Experts of a small language model.
Training: a variant of Adam for the experts, 697M tokens.
Below are experts of layer 2 (counted from 0) of a mixture-of-experts language model. Rows are named router (the router's row for the expert) and show model dimensions 0-159. Each number is 128 + 24 x the weight over its row's rms, rounded and kept within 0 to 255. Numbers have three digits each.
After each expert's rows: a language model's description of what the expert responds to; "comes after" lists some tokens at least twice as common just before its tokens as in all text. This comes from a sample of Wikipedia text that the model never trained on. Tokens count by the router's weight.

# expert 5
router:132118112124139121161096099127148121136113167109145136157137164143113157149152118140124120134144126114085124142135120126140133111161132068131134107133163109127126145117142097093113144139111132130100128132159133131144103164099116118108116103093122150132149132102127088138156133175160113118147188100133123104163113120145140129091072162176135107148171133167158132125117098116152121149107131126096135199107151099131117116162104094118108143119135154221121197123102169131117138155132125
Description: Taxobox and table markup
comes after: "is ", "°", ": ", "\n", "′", "\n\n"

# expert 13
router:082120116141135120121125116171117129127101165115131100147135127144097144113095132115140143128132126142104122150159097105148086138173104105146149110100116160113092149123078089108138144137113133111122140175144120115125118117126147134147144156049116141154149117135103133106166129148127177139159161140133088105115132109147103107128112115144125156144129102124090135119090126099127127119125164166118140157097133116176125138148118151149139106128129120109085115110162150093112140143131154
Description: Narrative pronouns and adverbs
comes after: "the ", "a ", "and ", "of ", "to ", "in "

# expert 9
router:101131148149092108135087156124188123133155145107114133127160122115136135101088117130132110154082137132104102143148123137138101122143083083143155123165094164121122136128127116093157160060132102163131117147113093129154130112097111156150153148101144133138135103111059091081160175127105126141128133130143096112128141102109164115115141128093148108108173128100093147133078138150118137144106124122138099131097159147162119108115155102176127134104130131116109117112121125100143155116122143
Description: Mid-word pieces and scores
comes after: "(", "1", "in", "0 ", "2", "1 "

# expert 0
router:111159102103157154099106069143088116124110131131174135106145130122111125137126134157135134145171140124087108139169122119129080155145080109131162114106146140123127129081142151139149134117095120067147153129146109140167134141136119142141139127092108147140105094101071106116127158155147115167150163130130100088130141135107111109156155121105153125140115118121132117108097104124121118114108152136108139173089149127144118123131138145175113111124132151139138155091139177112110103122112150
Description: Determiners before nouns
comes after: "of ", "in ", ". ", "to ", "for ", "with "

# expert 4
router:164119140179163132109122082099082091133134140128157141115121053123136108110113138116108160117142112126134115130143158136151136118117151096110099106127131123121116120164148123137172168059104047131134123120121097085135135138112132132092171137135119133163136121099084100134108126113154147075144129116145102100104121155145173137106106123159136126163133123158083150122089097129153120129144143137157132162103132145191129101147135112123115143128143154143126167149118156107103143162140144
Description: Numbers and table cells
comes after: "200", "\n", "202", "y", "9", "Bar"

# expert 7
router:098154135172135131117097136108082117122131151117161157101119074138157109100101132136145116135145120088104060107128138150132128117123117121120136135128164118115135137117184115131151128108111098175119137116105109106155165139098081130118161143141128139155137148101058105132124149121144116098135123106108113131105150148098130117116099126128136107162130127138116129092097120156153135118124105083121123168127106166189125122100150123156114147130121144110134150098101137126094147115144099
Description: Name starts and coordinates
comes after: "S", "T", "L", "H", "K", "G"

# expert 1
router:110115130107095144101086107147130077148123147127143109106164117102092135116144119085139153109159127079115104102162112135126074137144093122143155153128082143084096139110132119130142135103085089114112159147115144127104109129113137145134157132063119128159151094123115124091158129138155135166132163122097089080128109066092145096150194122140160146152119155090111136108109092162150125161106141154107131153105121136131097093119112133194113147079136141141086150099149144122131120109176138
Description: Heading and opening nouns
comes after: "\n\n", ". ", "==", "the ", "a ", "The "

# expert 10
router:107130134162127087155113144150132109153125160117108097129136090115135113117123107099128130131120144138119066129136171152127108091115129039148158132145113154118135122137125145096150131096103135136103125182118110124130141123133122137138166116100107132109144117131079091119108146120121140117142151115138115132168149128110160132134142148172177127155169141132112144136090122126132098164132132153117151152100119140139146081123134061175104140124187148167089151139157171116131179112162133
Description: Infobox and table labels
comes after: "| ", "- ", ": ", "= ", "; ", "Or"

# expert 12
router:077087152119165121105142125132133063089179140130156103128149126097104117068085113108127114100137142124102106138172108151119120101141083118137147153115100140127101137144149101096134157063123048130089137122142122085131119105107089152134150142103132172152181079072105109128094113160166142109134115108119100074115122113122129105144125132155132117136140139108097163117099096138154109138145132143152126151083156146150113118098158104150065079102143176120115164105114154143131134089151154
Description: Connectives after dates
comes after: ", ", "0", "5", "–", "5 ", "4"

# expert 11
router:153073111140134146134093101108156112099125152140148104150153089118120154142113130104136101113135129146117134174113112133132127137168116093118081107144110089158065104139134126122181134084109100123107095145147089127143120141100123105120149153075092135149148101108100089108122111151127135116140120162147079113127151057116140076120160112137137119152129136137126123110074069113179093143117136109164110171091144144162069098104124154159136141116112133153119108141115149122131154164160163
Description: Inner suffix fragments
comes after: ".", "-", "ic", "is", "/", "it"

# expert 14
router:113094129106109146095086130141161107118127155093132128133111119095127132081094154130138146155159115148104088082125117139123112125151124127090082132124147127132128152105153103123155127124146124138120117153131144112171153109105109118118146148078090099123131127075111095108133142123136136137149134179140123131106150099139171092132089129110149102148109123144117145096055096130147155118104109107145134187121160152168121137114141132149112108150089115111112124111142122147098178184106186
Description: Proper-name pieces
comes after: "-", "–", "'", "en", "an", "un"